Below are experts of layer 4 (counted from 0) of a mixture-of-experts language model. Rows are named router (the router's row for the expert), gate (a neuron's input weights, with its number), up (a neuron's input weights, with its number), down (a neuron's output weights, with its number) and show model dimensions 0-191. Each number is 50 + 10 x the weight over its row's rms, rounded and kept within 0 to 99.
After each expert's rows: "mostly gets" lists some tokens that are sent to it at least half of the time. This comes from a sample of Wikipedia text that the model never trained on.

# expert 27
router:43 51 40 51 28 25 64 55 62 36 39 47 44 30 63 54 66 71 59 50 51 63 37 52 52 38 58 59 74 42 40 41 59 59 49 51 48 48 49 31 48 41 48 46 67 45 58 55 62 42 54 65 57 50 41 77 40 52 51 32 47 45 65 56 46 49 39 41 48 35 49 60 47 33 53 58 53 52 52 63 49 42 57 35 57 37 73 29 29 60 66 41 50 47 63 58 35 50 35 45 48 51 40 52 59 52 44 57 59 52 59 50 49 45 48 61 38 36 57 44 52 42 51 57 44 48 57 38 63 55 36 34 50 49 58 62 54 41 57 36 68 56 34 38 51 60 55 40 36 45 65 56 43 55 66 45 52 63 43 40 67 56 66 52 58 43 54 68 54 47 63 37 37 52 58 53 37 66 54 53 42 50 44 54 40 56 58 51 49 50 55 57
gate0:41 38 28 59 68 48 45 58 47 56 54 43 43 42 47 43 39 54 52 34 28 56 51 52 67 60 64 63 47 54 49 40 47 52 49 67 57 16 58 43 43 61 48 57 57 67 65 55 45 58 52 47 71 57 36 46 70 44 40 52 51 59 59 56 42 66 50 42 54 47 66 48 50 36 37 56 42 52 42 61 56 30 65 33 53 51 28 50 47 50 73 51 53 33 58 64 53 67 48 52 41 49 30 43 59 49 65 63 50 54 45 61 49 57 56 60 52 59 42 46 50 52 69 53 61 63 31 42 58 45 53 28 40 58 65 48 64 44 56 50 62 44 47 72 43 45 52 50 48 58 55 55 64 54 45 51 39 38 51 70 60 53 47 51 50 46 55 56 54 34 66 48 50 48 32 52 47 47 46 47 41 53 46 51 38 69 57 58 41 47 40 53
up0:50 58 53 41 35 52 54 45 47 63 42 43 40 67 69 49 60 71 40 47 53 55 49 43 48 71 57 61 49 63 46 51 58 53 54 46 45 65 43 58 65 59 47 61 54 44 39 42 53 53 50 53 34 38 35 56 58 45 28 60 60 41 34 54 52 39 43 32 41 47 57 52 47 54 56 56 44 27 51 63 77 49 68 54 59 43 66 60 58 45 57 59 69 65 35 63 44 34 40 32 34 54 44 42 54 56 52 38 56 44 48 59 52 46 27 34 52 62 75 57 49 49 48 46 55 36 50 59 76 50 40 47 38 57 55 31 41 51 55 51 41 43 68 46 58 70 36 49 50 42 42 40 48 57 40 55 58 49 47 63 34 41 54 53 70 49 55 29 50 57 48 42 56 54 58 62 36 60 59 53 56 45 41 47 45 48 56 56 42 54 53 53
down0:55 43 55 49 43 53 35 36 25 39 38 48 45 56 35 41 43 63 58 53 42 47 54 64 26 75 41 32 33 58 62 55 59 49 78 42 50 43 33 45 59 56 70 45 41 61 41 44 49 48 45 41 46 33 58 58 39 53 69 58 32 56 37 50 36 30 44 42 40 37 38 52 57 60 48 56 65 53 52 39 60 62 43 64 60 46 59 48 58 30 60 57 44 49 55 47 38 46 39 68 50 49 59 54 57 25 65 47 54 54 41 68 34 53 58 61 51 58 47 45 53 48 50 38 42 41 45 63 70 66 47 52 55 64 52 43 50 45 48 41 40 55 52 57 40 59 65 53 36 49 54 47 61 63 58 56 70 41 45 62 54 52 39 42 50 39 42 50 55 35 53 60 53 45 57 42 43 48 50 44 48 56 59 57 60 51 37 34 42 53 51 39
mostly gets: "w", " Wil", "ek", " tw", "k", "tt"

# expert 40
router:58 49 37 63 44 44 65 67 38 42 42 39 30 55 57 53 57 49 60 41 45 39 66 44 55 48 46 49 51 46 38 48 37 47 45 53 64 55 61 36 49 55 44 62 36 60 50 32 57 46 51 61 56 59 41 55 52 27 61 50 64 44 51 61 35 55 37 49 49 49 36 36 50 60 45 41 48 52 49 67 58 45 49 68 59 59 49 47 53 45 42 73 64 52 58 49 26 38 50 80 57 58 33 41 49 47 66 62 60 26 64 53 38 55 65 49 46 52 39 58 43 55 37 59 49 55 34 46 40 57 45 39 58 37 39 40 63 42 51 42 56 36 49 51 40 58 63 42 56 30 48 57 33 44 57 63 30 55 68 34 48 46 45 60 62 48 46 58 43 52 60 51 67 58 52 55 45 52 52 60 42 50 36 44 45 41 34 51 53 44 29 57
gate0:56 68 49 36 48 48 68 49 50 50 59 47 45 51 65 46 45 56 46 53 22 39 58 40 49 43 44 42 50 46 76 50 30 59 54 52 53 48 55 49 38 66 59 43 48 52 38 50 38 44 67 42 58 56 63 33 29 43 56 43 57 58 52 41 39 56 58 68 65 47 60 51 58 52 50 42 57 61 52 52 58 45 57 54 66 62 59 52 59 48 51 55 39 50 46 52 55 60 48 52 52 55 46 59 27 65 47 25 37 32 67 54 49 48 36 36 39 35 61 41 38 51 35 70 60 46 37 63 39 55 60 47 59 38 52 45 59 54 61 45 51 49 51 46 45 69 36 26 46 28 64 57 51 49 49 42 35 54 50 73 65 55 44 54 27 45 50 40 45 46 54 44 52 44 41 57 37 49 51 55 52 42 38 44 61 45 27 53 47 51 51 32
up0:55 37 51 62 48 47 41 48 37 39 56 28 59 52 39 54 74 48 61 45 65 46 63 53 39 46 42 44 50 41 44 48 51 64 61 53 59 53 40 45 52 30 59 57 52 61 59 50 50 52 36 59 59 29 52 36 50 37 48 56 39 37 53 53 54 50 57 64 41 47 45 52 68 61 57 69 55 64 30 29 55 61 33 53 40 34 39 48 48 56 46 55 51 57 69 36 36 53 53 45 30 47 57 53 58 47 61 56 56 47 40 68 37 36 78 54 38 52 35 40 62 48 71 47 36 64 53 41 49 61 34 55 45 57 49 53 59 57 30 54 68 64 46 53 61 49 54 63 50 66 46 46 50 43 53 61 55 50 53 45 50 34 52 39 46 51 56 71 46 56 64 53 54 32 60 43 44 71 38 50 47 65 58 43 41 40 55 48 61 58 53 51
down0:40 55 66 49 46 51 58 47 72 54 34 68 61 57 63 56 49 36 50 44 43 42 60 49 47 68 66 63 45 47 50 42 55 50 76 63 55 55 60 59 51 47 56 52 57 63 50 44 36 49 49 35 67 60 51 54 44 46 64 46 40 59 39 37 56 54 56 50 43 58 58 67 59 43 47 39 61 47 43 60 47 56 56 50 59 44 44 54 49 40 39 70 46 57 40 31 42 48 57 47 44 56 53 65 49 63 65 33 50 41 56 32 45 52 67 66 45 63 53 46 46 65 57 60 60 51 52 48 48 36 49 50 55 43 57 42 50 10 53 40 51 53 56 59 53 29 31 66 58 42 42 36 65 37 39 39 50 52 44 58 52 48 51 50 57 40 52 48 20 42 42 63 46 39 49 65 50 42 28 45 48 34 43 41 45 47 37 53 47 35 49 37
mostly gets: "ians", "lands", "ones", "idae", "ges", "burg"

# expert 62
router:54 56 53 66 45 50 42 63 61 35 48 46 53 44 51 37 68 47 58 59 52 47 46 45 48 47 62 65 51 58 60 53 67 51 44 52 45 66 45 33 34 52 65 45 62 48 50 37 70 48 46 49 31 38 60 44 59 61 52 42 55 24 60 32 66 45 55 49 58 44 51 40 45 45 57 59 46 65 55 57 59 44 40 48 49 41 69 40 27 35 45 53 53 63 65 60 46 40 36 42 44 44 50 48 57 49 65 45 56 35 63 37 54 31 47 59 61 33 42 45 68 63 41 59 48 53 49 38 59 54 31 42 63 64 52 58 71 33 63 41 78 60 54 45 61 63 59 49 53 50 48 52 56 58 60 51 64 48 43 47 67 53 35 43 41 54 54 57 72 38 40 37 44 56 52 40 50 65 49 52 49 52 61 49 53 55 41 57 47 64 40 36
gate0:61 50 51 59 48 59 37 52 54 59 31 52 48 26 44 50 68 48 68 60 35 46 59 38 13 57 37 52 53 64 56 65 41 45 42 40 67 67 46 47 37 56 49 42 64 34 40 57 64 57 41 57 47 50 52 39 55 52 51 38 55 45 49 48 45 48 57 40 45 64 42 42 48 41 54 50 52 39 41 52 55 55 47 69 48 54 58 45 46 51 67 40 51 41 54 32 69 75 51 50 50 50 64 55 36 32 48 50 35 45 68 36 45 48 60 60 37 56 38 50 58 59 42 59 47 61 63 67 48 41 48 54 48 54 63 67 41 45 56 46 51 48 52 47 60 40 58 47 50 46 44 45 42 56 43 42 60 50 46 49 44 49 58 58 57 43 46 60 37 23 34 47 34 71 34 71 48 45 60 65 50 55 67 49 69 53 56 53 48 60 59 54
up0:52 58 55 43 57 44 46 37 34 46 58 61 56 46 47 43 46 43 38 42 62 57 58 55 46 50 60 46 43 50 52 31 57 46 51 40 54 42 51 51 33 55 62 50 83 59 65 36 52 42 42 32 45 56 58 63 54 56 40 67 57 70 51 45 61 65 39 66 41 30 47 53 46 59 37 50 40 55 62 35 49 45 35 54 47 40 58 54 36 51 52 51 53 53 49 48 75 41 23 48 60 66 62 41 31 41 48 52 56 43 52 45 42 47 60 48 65 43 50 57 49 71 44 38 49 59 54 47 44 50 37 48 56 36 64 40 54 34 57 26 60 50 49 71 30 51 45 45 53 55 49 51 55 67 55 45 51 54 50 55 25 39 44 52 55 56 65 48 58 47 48 51 51 63 46 63 54 72 60 53 64 39 48 60 40 43 37 37 58 53 34 68
down0:53 34 68 42 50 56 50 52 64 54 42 63 58 51 50 43 68 51 56 37 65 49 27 56 34 32 43 62 60 45 51 69 45 42 51 46 47 36 55 47 49 36 45 68 54 59 60 44 54 40 60 46 64 60 37 62 54 54 41 60 37 62 47 47 53 58 46 43 50 67 46 66 59 49 46 45 39 55 42 64 54 53 40 36 45 52 33 62 56 53 42 50 61 52 45 52 51 62 52 30 47 51 42 46 48 60 28 53 34 61 68 36 49 61 43 62 44 65 33 52 45 48 49 76 56 31 41 37 40 61 49 49 49 45 65 36 44 47 77 65 49 51 71 52 63 47 39 61 43 46 55 39 45 62 32 52 51 50 58 43 42 50 43 26 55 33 59 49 41 50 53 55 48 46 39 46 40 41 38 47 48 46 60 33 48 62 37 40 56 62 60 44
mostly gets: "rop", " Pat", "irc", "ool", "ext", " Cat"

# expert 60
router:49 49 50 43 68 61 68 41 70 71 54 49 53 46 60 50 46 40 69 52 60 59 49 44 43 45 52 44 34 59 52 73 43 49 50 49 42 33 41 63 56 49 34 47 46 30 47 46 48 60 43 35 51 58 61 57 39 56 39 49 58 67 58 47 38 65 64 43 55 51 61 57 39 64 51 64 59 61 55 33 44 55 58 52 50 37 35 50 27 58 46 47 36 26 56 37 54 72 60 36 48 34 37 43 56 73 57 47 54 49 44 43 58 60 39 62 73 59 49 68 31 51 31 54 45 46 39 50 63 52 55 44 43 63 62 57 43 65 48 41 56 44 48 44 45 41 56 38 41 39 52 49 61 35 47 51 46 50 42 68 35 41 60 57 52 39 39 44 51 47 49 44 56 60 46 50 55 55 32 49 71 49 48 49 56 35 44 45 61 49 59 52
gate0:67 52 51 54 42 59 46 51 65 44 52 65 40 46 50 48 53 60 60 55 54 51 49 65 54 32 56 48 61 40 37 70 40 54 50 41 34 54 36 45 41 51 37 44 36 50 45 38 63 55 35 57 52 30 57 50 56 54 59 54 51 49 48 39 35 53 39 58 51 63 51 63 81 45 48 53 64 58 54 55 51 45 37 52 36 37 51 54 53 59 61 44 46 37 43 29 55 43 62 54 47 49 43 49 62 29 46 64 33 57 46 56 61 56 45 72 53 46 46 57 60 68 43 58 48 61 36 63 70 42 47 48 48 55 45 44 39 56 64 49 52 67 54 59 60 30 36 39 55 49 47 53 53 47 47 54 64 42 50 37 47 45 54 42 44 38 84 63 59 62 33 36 58 63 62 54 62 30 42 39 50 50 58 53 35 52 55 37 61 57 51 35
up0:63 55 65 76 54 41 56 52 62 53 67 54 43 61 56 51 57 42 56 54 51 66 37 35 34 34 55 45 49 30 50 64 44 53 50 40 31 55 54 46 29 61 46 43 40 42 53 46 57 56 54 44 49 50 53 63 63 65 46 55 48 40 54 60 37 49 60 51 57 69 61 66 50 48 48 49 63 66 48 49 31 43 37 53 50 35 50 49 37 66 50 40 53 36 45 46 58 30 66 59 48 50 46 58 54 39 36 48 33 50 56 44 46 57 50 41 46 55 52 59 57 54 43 38 65 63 49 59 57 58 46 41 39 53 38 40 38 38 42 42 38 74 56 36 60 57 44 29 67 53 58 57 45 53 52 41 46 46 60 30 38 45 52 48 53 52 66 55 42 55 34 63 48 64 62 47 48 23 40 49 65 65 58 48 52 35 50 25 45 62 52 39
down0:46 55 59 38 50 56 62 46 42 52 53 39 38 61 55 55 78 41 30 60 60 48 52 53 57 49 53 55 35 39 47 57 28 57 40 54 43 63 53 53 53 68 67 62 53 56 63 78 40 44 40 43 49 62 44 59 37 59 47 64 45 49 43 55 54 48 54 66 39 49 42 51 43 53 65 34 55 47 38 37 67 50 52 57 52 70 43 36 47 38 49 42 53 53 57 33 65 59 49 65 48 56 49 58 49 48 62 40 49 35 46 45 43 55 62 55 46 62 54 50 69 56 56 45 61 39 65 60 50 60 51 41 58 45 61 68 34 46 57 37 40 57 38 52 35 48 50 55 48 42 58 37 48 56 62 65 36 63 47 71 56 48 46 48 61 42 62 45 35 63 43 39 57 61 22 46 57 72 36 46 39 64 53 55 43 41 40 62 46 51 34 54
mostly gets: " dep", " conf", " requ", " ev", " me", " rest"

# expert 13
router:66 40 46 59 54 51 40 46 41 65 38 60 53 45 43 55 49 57 34 40 47 62 39 32 38 61 60 34 38 52 41 60 66 52 44 56 44 57 65 45 53 44 42 42 41 47 48 36 40 42 50 28 57 51 46 55 33 61 57 60 57 53 46 61 46 63 39 57 47 48 46 56 53 35 54 55 57 40 62 39 49 33 46 49 53 56 61 67 50 44 65 53 43 63 41 48 71 63 39 54 44 40 62 52 48 59 56 44 54 65 34 44 52 54 64 31 44 46 46 61 41 58 59 45 68 41 55 40 48 39 52 65 47 57 42 31 56 56 43 65 38 42 55 28 47 32 41 56 41 60 54 46 63 63 47 32 43 46 43 45 53 64 54 40 59 60 41 36 31 70 40 59 70 29 43 40 62 47 50 51 72 33 37 62 45 52 50 58 43 42 55 41
gate0:48 53 69 43 53 40 39 52 54 61 71 46 47 47 30 52 45 52 50 38 59 41 55 49 51 62 43 51 38 41 56 57 48 43 32 51 54 55 49 47 42 38 42 60 40 52 37 52 57 38 48 56 30 51 48 60 33 78 57 53 53 45 56 53 48 52 26 53 50 65 43 49 52 57 39 52 57 61 61 55 40 45 42 61 71 62 33 43 28 53 54 48 59 47 49 44 55 35 44 56 54 80 46 51 45 62 42 25 77 44 48 47 49 25 47 51 61 50 35 40 47 58 53 48 66 64 57 64 39 47 59 58 39 66 45 54 41 53 43 49 54 49 58 65 56 47 42 37 47 50 51 37 41 71 34 49 56 36 27 60 54 52 52 49 59 54 41 50 41 55 44 51 53 35 42 55 51 45 72 50 66 50 28 54 63 48 62 56 45 50 59 50
up0:49 62 35 40 65 24 58 75 60 56 39 40 62 70 53 49 54 39 48 51 35 53 49 47 55 55 51 52 44 42 57 49 54 38 50 47 62 49 66 46 35 49 52 67 47 37 61 47 59 51 53 47 70 21 71 66 48 59 66 55 30 53 47 38 22 39 41 59 55 53 36 44 61 60 43 58 65 58 58 52 61 51 61 42 39 69 53 43 50 53 45 71 33 53 45 46 50 56 41 57 39 57 67 53 48 49 44 39 62 54 39 56 60 45 48 50 51 48 44 61 71 51 47 49 51 46 49 65 49 52 37 50 35 58 19 59 49 51 58 43 52 47 65 46 57 49 59 46 36 60 49 56 54 59 36 57 60 49 40 48 40 49 55 48 37 61 42 43 34 47 50 44 52 36 43 53 60 56 51 50 54 55 48 54 61 57 60 58 54 26 62 59
down0:55 39 59 51 54 63 42 34 49 33 49 54 67 53 60 60 52 46 53 53 53 53 47 53 63 46 44 43 65 59 49 45 41 59 20 64 41 56 42 41 55 32 49 56 48 41 42 54 60 49 55 41 51 67 37 44 43 51 62 51 73 56 52 52 53 56 37 35 58 43 47 50 38 48 49 57 47 43 46 44 25 39 44 58 56 28 34 53 50 51 37 48 52 62 37 49 53 51 46 57 50 34 66 50 49 71 48 52 42 48 55 50 46 59 54 47 37 59 65 29 44 48 37 31 59 52 50 57 74 64 51 52 53 48 71 44 63 60 57 49 61 38 44 38 63 55 47 65 60 34 66 43 50 57 46 37 43 52 63 58 54 56 39 51 42 64 40 71 54 52 52 51 55 60 65 41 53 43 51 40 39 49 70 42 40 56 47 28 68 65 29 39
mostly gets: ".\n\n", "\n\n", "==\n", " |\n\n", "==", " =\n\n"

# expert 14
router:50 40 44 43 42 71 54 64 79 48 46 44 54 36 73 54 46 55 42 53 51 46 55 52 48 51 53 41 41 50 56 52 44 42 48 52 49 54 41 66 60 35 48 31 33 32 43 56 57 49 61 45 69 56 60 47 49 35 55 54 61 43 42 37 48 52 69 40 50 56 67 54 54 27 53 48 69 41 63 37 55 57 54 31 48 32 33 48 56 38 60 42 35 59 34 45 58 54 46 50 31 42 41 55 50 52 47 55 46 61 61 46 63 41 29 71 71 59 50 58 34 51 39 46 60 36 27 43 75 42 58 58 49 46 54 51 40 69 51 48 52 67 42 51 41 37 43 46 48 41 40 49 59 43 47 34 47 51 61 45 44 51 51 41 58 45 52 44 46 35 57 44 57 44 62 44 63 67 51 47 67 44 46 40 64 56 44 41 60 51 41 52
gate0:55 60 45 35 38 57 54 28 64 56 59 56 53 36 67 16 50 60 22 58 50 47 38 57 51 61 55 51 59 51 38 53 60 56 42 50 69 57 58 54 53 24 50 69 52 47 48 62 38 41 56 54 46 56 57 29 48 59 48 56 52 46 37 44 52 48 47 48 44 50 66 34 55 49 47 47 56 57 55 55 45 47 58 47 58 55 47 47 49 65 43 34 50 58 43 36 51 38 54 44 44 47 78 56 60 52 45 46 63 50 45 31 38 51 61 53 70 63 61 62 47 54 58 55 46 45 44 51 41 42 50 47 61 54 43 47 68 53 49 61 43 27 58 60 38 56 42 31 65 43 20 55 67 49 51 57 49 54 64 53 59 62 55 38 51 47 61 44 56 47 53 39 55 68 33 52 57 46 46 41 51 31 43 33 49 43 35 43 60 55 50 62
up0:71 40 29 42 50 41 55 64 51 57 39 48 53 62 43 68 62 49 62 27 45 56 52 43 40 54 44 54 40 50 55 28 42 59 38 48 41 35 30 39 29 67 52 43 54 54 72 49 44 53 55 36 51 52 47 53 51 49 52 51 51 61 47 53 50 50 36 45 51 37 30 68 58 45 48 50 53 50 60 41 49 35 44 40 40 41 59 56 45 52 69 57 46 38 55 34 36 46 57 59 49 61 40 57 54 60 58 56 49 39 38 58 56 39 31 64 55 43 54 73 50 51 51 35 38 42 51 35 58 60 40 54 33 69 65 59 46 59 45 17 59 51 44 33 58 42 58 58 44 53 73 43 43 53 56 60 46 44 46 46 51 44 51 63 47 45 42 42 41 54 42 59 47 44 48 37 58 40 68 58 72 57 45 57 56 49 56 58 35 51 48 42
down0:66 48 63 45 57 56 48 57 43 42 73 50 59 48 50 46 48 35 65 62 55 68 46 73 37 54 52 53 62 72 44 42 60 52 41 54 50 45 31 69 52 50 39 51 35 39 38 42 58 45 45 58 47 46 46 55 52 56 54 50 42 42 59 51 44 43 46 44 47 46 44 54 44 25 42 72 36 34 50 47 51 59 46 58 37 48 50 44 63 63 72 66 52 59 51 37 45 55 44 49 47 46 55 37 54 39 50 51 45 53 40 72 52 34 41 29 54 27 52 58 25 58 55 71 55 50 34 65 53 48 50 66 55 28 54 46 36 56 47 37 47 48 47 43 42 57 49 43 60 64 60 42 43 34 36 43 54 52 52 34 66 60 43 51 41 49 44 70 47 68 43 71 63 48 54 45 52 37 40 54 66 48 54 68 54 53 57 52 45 54 47 50
mostly gets: " beg", " Line", " station", " re", " began", " When"

# expert 15
router:64 48 37 57 63 47 37 56 49 48 43 62 50 60 52 44 44 53 46 52 40 59 45 45 39 55 47 55 32 56 31 58 56 62 45 69 47 60 61 55 42 54 36 40 37 56 28 54 40 42 42 40 51 57 65 65 49 57 42 39 58 52 39 44 37 60 27 56 39 53 42 28 53 61 33 31 47 41 58 59 49 47 41 45 38 53 59 39 49 75 71 49 61 48 52 53 53 63 52 65 53 45 45 40 54 58 54 48 44 45 42 50 54 75 61 30 44 52 36 42 53 61 50 48 67 43 37 64 48 52 66 61 40 56 41 26 45 60 36 47 42 46 33 52 51 30 47 59 60 51 59 58 63 53 57 42 41 42 48 45 33 64 55 49 40 55 35 42 49 63 44 51 62 44 56 32 59 46 33 60 63 44 34 58 47 40 49 62 49 47 38 40
gate0:38 58 46 45 52 66 47 41 39 51 33 38 41 64 42 34 57 60 51 60 45 50 42 47 32 49 66 46 50 44 58 52 45 57 48 48 38 49 53 42 53 63 46 47 44 39 54 70 45 47 49 35 47 52 44 57 65 27 51 44 58 44 41 43 59 60 43 34 44 56 66 41 53 60 54 51 66 63 54 65 40 54 55 50 50 65 57 58 47 44 45 38 39 42 64 44 45 34 67 61 54 41 60 60 64 44 37 59 48 49 45 58 52 60 55 54 43 72 46 53 45 62 47 52 35 40 39 57 29 73 46 53 49 68 60 51 57 37 43 58 60 44 73 63 58 33 61 52 60 57 58 66 59 45 52 51 70 63 42 74 52 40 31 46 55 42 43 64 49 61 42 60 35 57 31 41 57 56 34 43 60 46 28 48 65 41 56 41 64 52 43 49
up0:66 60 40 53 30 35 48 50 43 41 38 45 44 40 31 45 56 40 21 53 49 36 46 36 41 57 43 63 38 56 66 52 58 38 44 27 40 25 50 46 40 39 58 49 49 54 52 43 35 41 37 74 51 44 50 59 53 47 57 34 62 47 49 43 44 41 63 66 55 51 51 35 55 42 37 66 37 46 65 58 53 42 35 38 57 53 60 63 41 61 48 53 54 62 45 50 49 50 57 63 50 69 27 53 47 43 61 39 59 42 54 38 51 60 48 44 38 57 58 65 53 50 31 52 52 58 52 47 55 50 53 66 36 50 72 63 51 69 44 60 50 59 50 50 39 35 52 42 63 41 62 57 59 67 25 57 53 48 52 56 58 49 58 50 51 48 52 50 51 55 42 55 44 72 52 50 44 51 25 49 55 60 44 50 55 47 40 47 42 44 36 59
down0:49 40 46 49 41 60 40 47 48 44 28 54 28 53 66 55 51 43 36 53 44 56 31 51 52 67 43 20 47 53 39 35 40 60 40 62 59 58 55 53 33 34 49 46 50 52 50 54 56 62 53 48 57 45 45 40 64 50 48 54 30 58 38 44 54 50 50 62 53 59 47 54 54 54 34 51 70 71 65 64 50 52 41 48 47 49 60 47 39 49 61 38 42 40 49 58 66 62 49 55 30 31 74 59 61 41 47 60 49 42 49 38 59 45 35 47 44 63 51 57 61 41 63 52 59 68 42 34 36 49 44 54 42 53 46 47 57 51 43 49 33 43 56 46 23 41 60 55 54 37 53 44 50 54 41 51 64 31 46 59 58 56 58 62 48 61 62 51 45 50 59 68 43 41 50 28 52 58 53 64 38 35 50 29 68 51 59 49 59 49 51 53
mostly gets: "==\n", " ==\n", "===\n", "===\n\n", " ==\n\n", " ===\n"

# expert 58
router:73 56 65 59 48 39 34 56 57 43 43 33 54 27 54 42 31 44 58 58 50 34 31 34 60 42 51 66 60 50 56 51 45 50 46 37 66 57 68 52 44 53 61 53 76 53 57 38 58 37 61 36 41 44 43 50 43 61 58 30 61 60 55 59 40 46 47 64 48 55 32 37 58 49 50 55 58 51 57 52 60 49 53 49 43 43 41 43 42 27 44 43 39 47 55 48 41 47 69 60 47 51 49 51 58 36 38 40 46 48 73 44 38 36 61 51 72 46 64 56 43 44 45 43 30 50 54 44 47 51 43 51 36 55 42 59 45 53 36 41 37 42 55 38 60 42 50 54 68 54 48 44 47 53 39 54 37 60 65 39 50 48 48 37 43 62 57 64 53 57 59 63 55 68 55 51 53 40 59 61 54 71 32 63 50 42 52 59 40 39 42 46
gate0:45 52 64 54 59 57 52 37 48 71 51 63 44 61 57 54 48 46 61 49 44 47 63 48 60 69 52 58 52 71 45 52 60 43 58 52 47 55 55 49 34 48 42 59 59 58 39 38 54 81 59 64 64 43 51 38 51 61 50 40 55 46 45 57 56 51 48 60 55 61 58 41 74 56 62 45 67 43 65 50 75 56 47 44 65 31 46 67 77 48 44 52 51 50 51 42 52 51 63 60 52 59 57 67 59 49 55 51 68 36 46 66 42 34 55 39 51 62 42 44 36 56 54 72 63 39 49 42 59 37 31 60 48 46 48 61 54 45 46 61 55 36 61 58 66 50 49 50 40 69 62 40 29 55 47 43 38 51 46 46 43 49 46 67 63 48 50 37 54 42 44 42 74 37 51 61 59 51 47 36 54 50 43 47 58 45 50 59 37 36 54 45
up0:41 50 53 56 35 61 74 43 47 53 50 28 64 50 44 57 42 44 39 55 36 60 42 56 51 50 68 61 43 53 44 58 48 44 44 51 57 57 31 64 63 40 48 65 53 54 55 37 48 47 44 50 46 46 50 39 57 39 45 59 40 35 37 38 64 58 42 45 59 55 45 46 52 54 31 29 46 49 59 49 52 66 42 54 53 41 47 60 45 54 48 54 52 65 38 58 58 75 36 55 47 52 57 35 48 66 61 72 48 50 39 47 36 62 49 53 50 40 42 57 55 43 46 29 53 58 47 55 43 54 51 52 52 50 48 49 41 42 69 36 46 45 43 55 58 55 65 53 64 40 38 48 52 45 59 66 69 36 36 58 63 57 53 40 41 35 44 25 16 49 52 45 24 47 48 58 42 53 72 38 49 58 59 65 42 66 43 59 46 59 53 56
down0:68 50 55 59 56 55 74 57 59 54 47 61 51 46 63 57 54 35 53 57 37 40 47 52 47 30 57 68 42 51 39 40 35 49 42 51 36 51 48 45 27 59 44 43 35 50 44 41 37 69 57 44 61 73 48 52 58 57 51 51 50 40 63 73 58 61 58 60 61 53 61 56 52 38 55 38 58 55 42 39 47 64 62 51 41 62 26 54 39 52 50 57 50 72 59 45 47 40 48 59 34 58 38 60 41 64 59 58 32 47 49 56 58 58 60 32 51 45 43 68 41 41 56 54 47 41 47 34 44 53 31 50 49 58 51 52 60 34 59 66 55 49 55 47 42 52 58 51 43 68 67 54 49 52 64 46 52 73 60 51 48 46 40 39 38 47 52 44 31 55 50 37 48 57 40 54 42 38 54 44 49 35 51 44 47 60 58 55 60 61 39 22
mostly gets: " Be", "ishop", " Ge", " Bay", " Bob", "asketball"

# expert 5
router:56 53 47 61 46 49 57 69 44 36 63 52 59 42 51 43 62 47 58 48 33 53 41 64 57 55 60 73 66 56 50 64 54 50 45 57 64 43 44 37 45 48 58 64 59 44 42 58 54 62 67 68 41 55 66 59 45 38 54 42 65 36 56 54 54 52 46 45 60 40 41 44 41 39 45 68 56 39 46 49 40 50 51 45 69 49 57 37 35 63 47 33 52 47 56 39 57 40 46 41 48 39 57 33 46 38 61 30 64 53 44 49 48 39 54 70 35 56 53 58 41 26 52 68 61 54 51 57 62 66 37 33 44 58 54 51 62 35 59 61 52 64 51 49 62 60 54 36 57 55 64 57 40 65 56 43 48 35 61 30 42 56 69 53 35 54 57 66 47 37 61 37 38 67 67 53 50 55 48 56 42 48 39 45 36 49 64 57 52 45 45 47
gate0:61 46 45 61 40 62 47 65 71 62 58 56 59 35 53 41 67 46 37 45 41 31 55 45 51 56 45 44 50 68 45 48 42 42 56 49 54 58 54 41 52 50 48 46 44 47 66 47 61 47 50 68 42 34 30 73 59 31 59 36 51 65 31 48 60 58 39 71 45 36 47 61 40 46 45 74 48 50 51 44 46 47 52 48 42 45 46 44 50 51 45 43 67 45 53 53 48 50 50 51 55 57 41 59 53 45 63 46 52 66 51 53 37 48 48 53 45 67 69 74 65 52 36 45 37 55 51 35 46 75 59 55 35 65 53 70 43 38 42 60 54 39 66 63 33 61 52 66 47 42 41 63 63 50 47 44 62 51 65 73 48 51 54 46 51 56 50 57 48 61 74 48 38 56 60 51 40 59 44 46 53 65 54 39 52 52 56 64 55 53 52 62
up0:56 62 51 67 53 62 54 31 51 51 34 46 67 65 62 37 45 41 47 45 55 40 49 58 36 59 47 56 48 72 41 47 52 63 60 43 46 36 57 56 48 48 38 42 58 63 47 41 44 62 78 43 51 39 44 45 52 56 51 44 48 56 35 63 35 39 61 46 39 43 46 50 50 48 76 60 65 39 51 61 48 46 59 50 64 51 42 53 64 61 60 47 59 57 53 26 63 53 51 57 64 54 40 65 56 63 49 64 56 44 46 29 47 29 55 57 52 48 47 61 53 39 64 29 54 74 50 41 57 59 33 61 30 48 56 45 29 44 52 65 41 54 53 39 46 57 51 53 60 38 45 54 50 59 57 34 45 46 51 33 60 32 49 56 44 53 49 33 54 63 60 44 49 53 62 40 59 53 59 31 53 37 40 37 42 56 54 59 60 38 60 57
down0:62 40 49 23 59 41 41 44 39 40 48 45 30 52 41 50 61 51 45 40 53 58 46 50 44 39 45 49 42 54 61 45 31 51 44 49 51 45 51 53 46 35 59 44 50 46 53 51 40 45 62 68 50 51 57 59 53 54 47 51 57 72 61 38 59 47 66 55 60 59 41 70 64 57 70 54 49 67 39 64 41 36 51 60 71 51 52 50 41 65 56 61 52 34 40 47 49 67 38 61 48 54 52 48 54 56 57 53 61 57 54 44 54 45 64 32 45 40 36 46 45 34 57 41 57 58 45 54 52 71 43 42 59 60 45 57 54 76 65 50 51 64 54 54 61 53 34 50 47 35 51 61 61 34 57 34 54 17 49 51 41 50 52 51 33 54 63 41 58 24 39 55 39 53 65 54 64 70 42 49 42 58 39 47 58 45 44 45 35 50 55 54
mostly gets: "eel", " hand", "eep", "itch", "ock", " beh"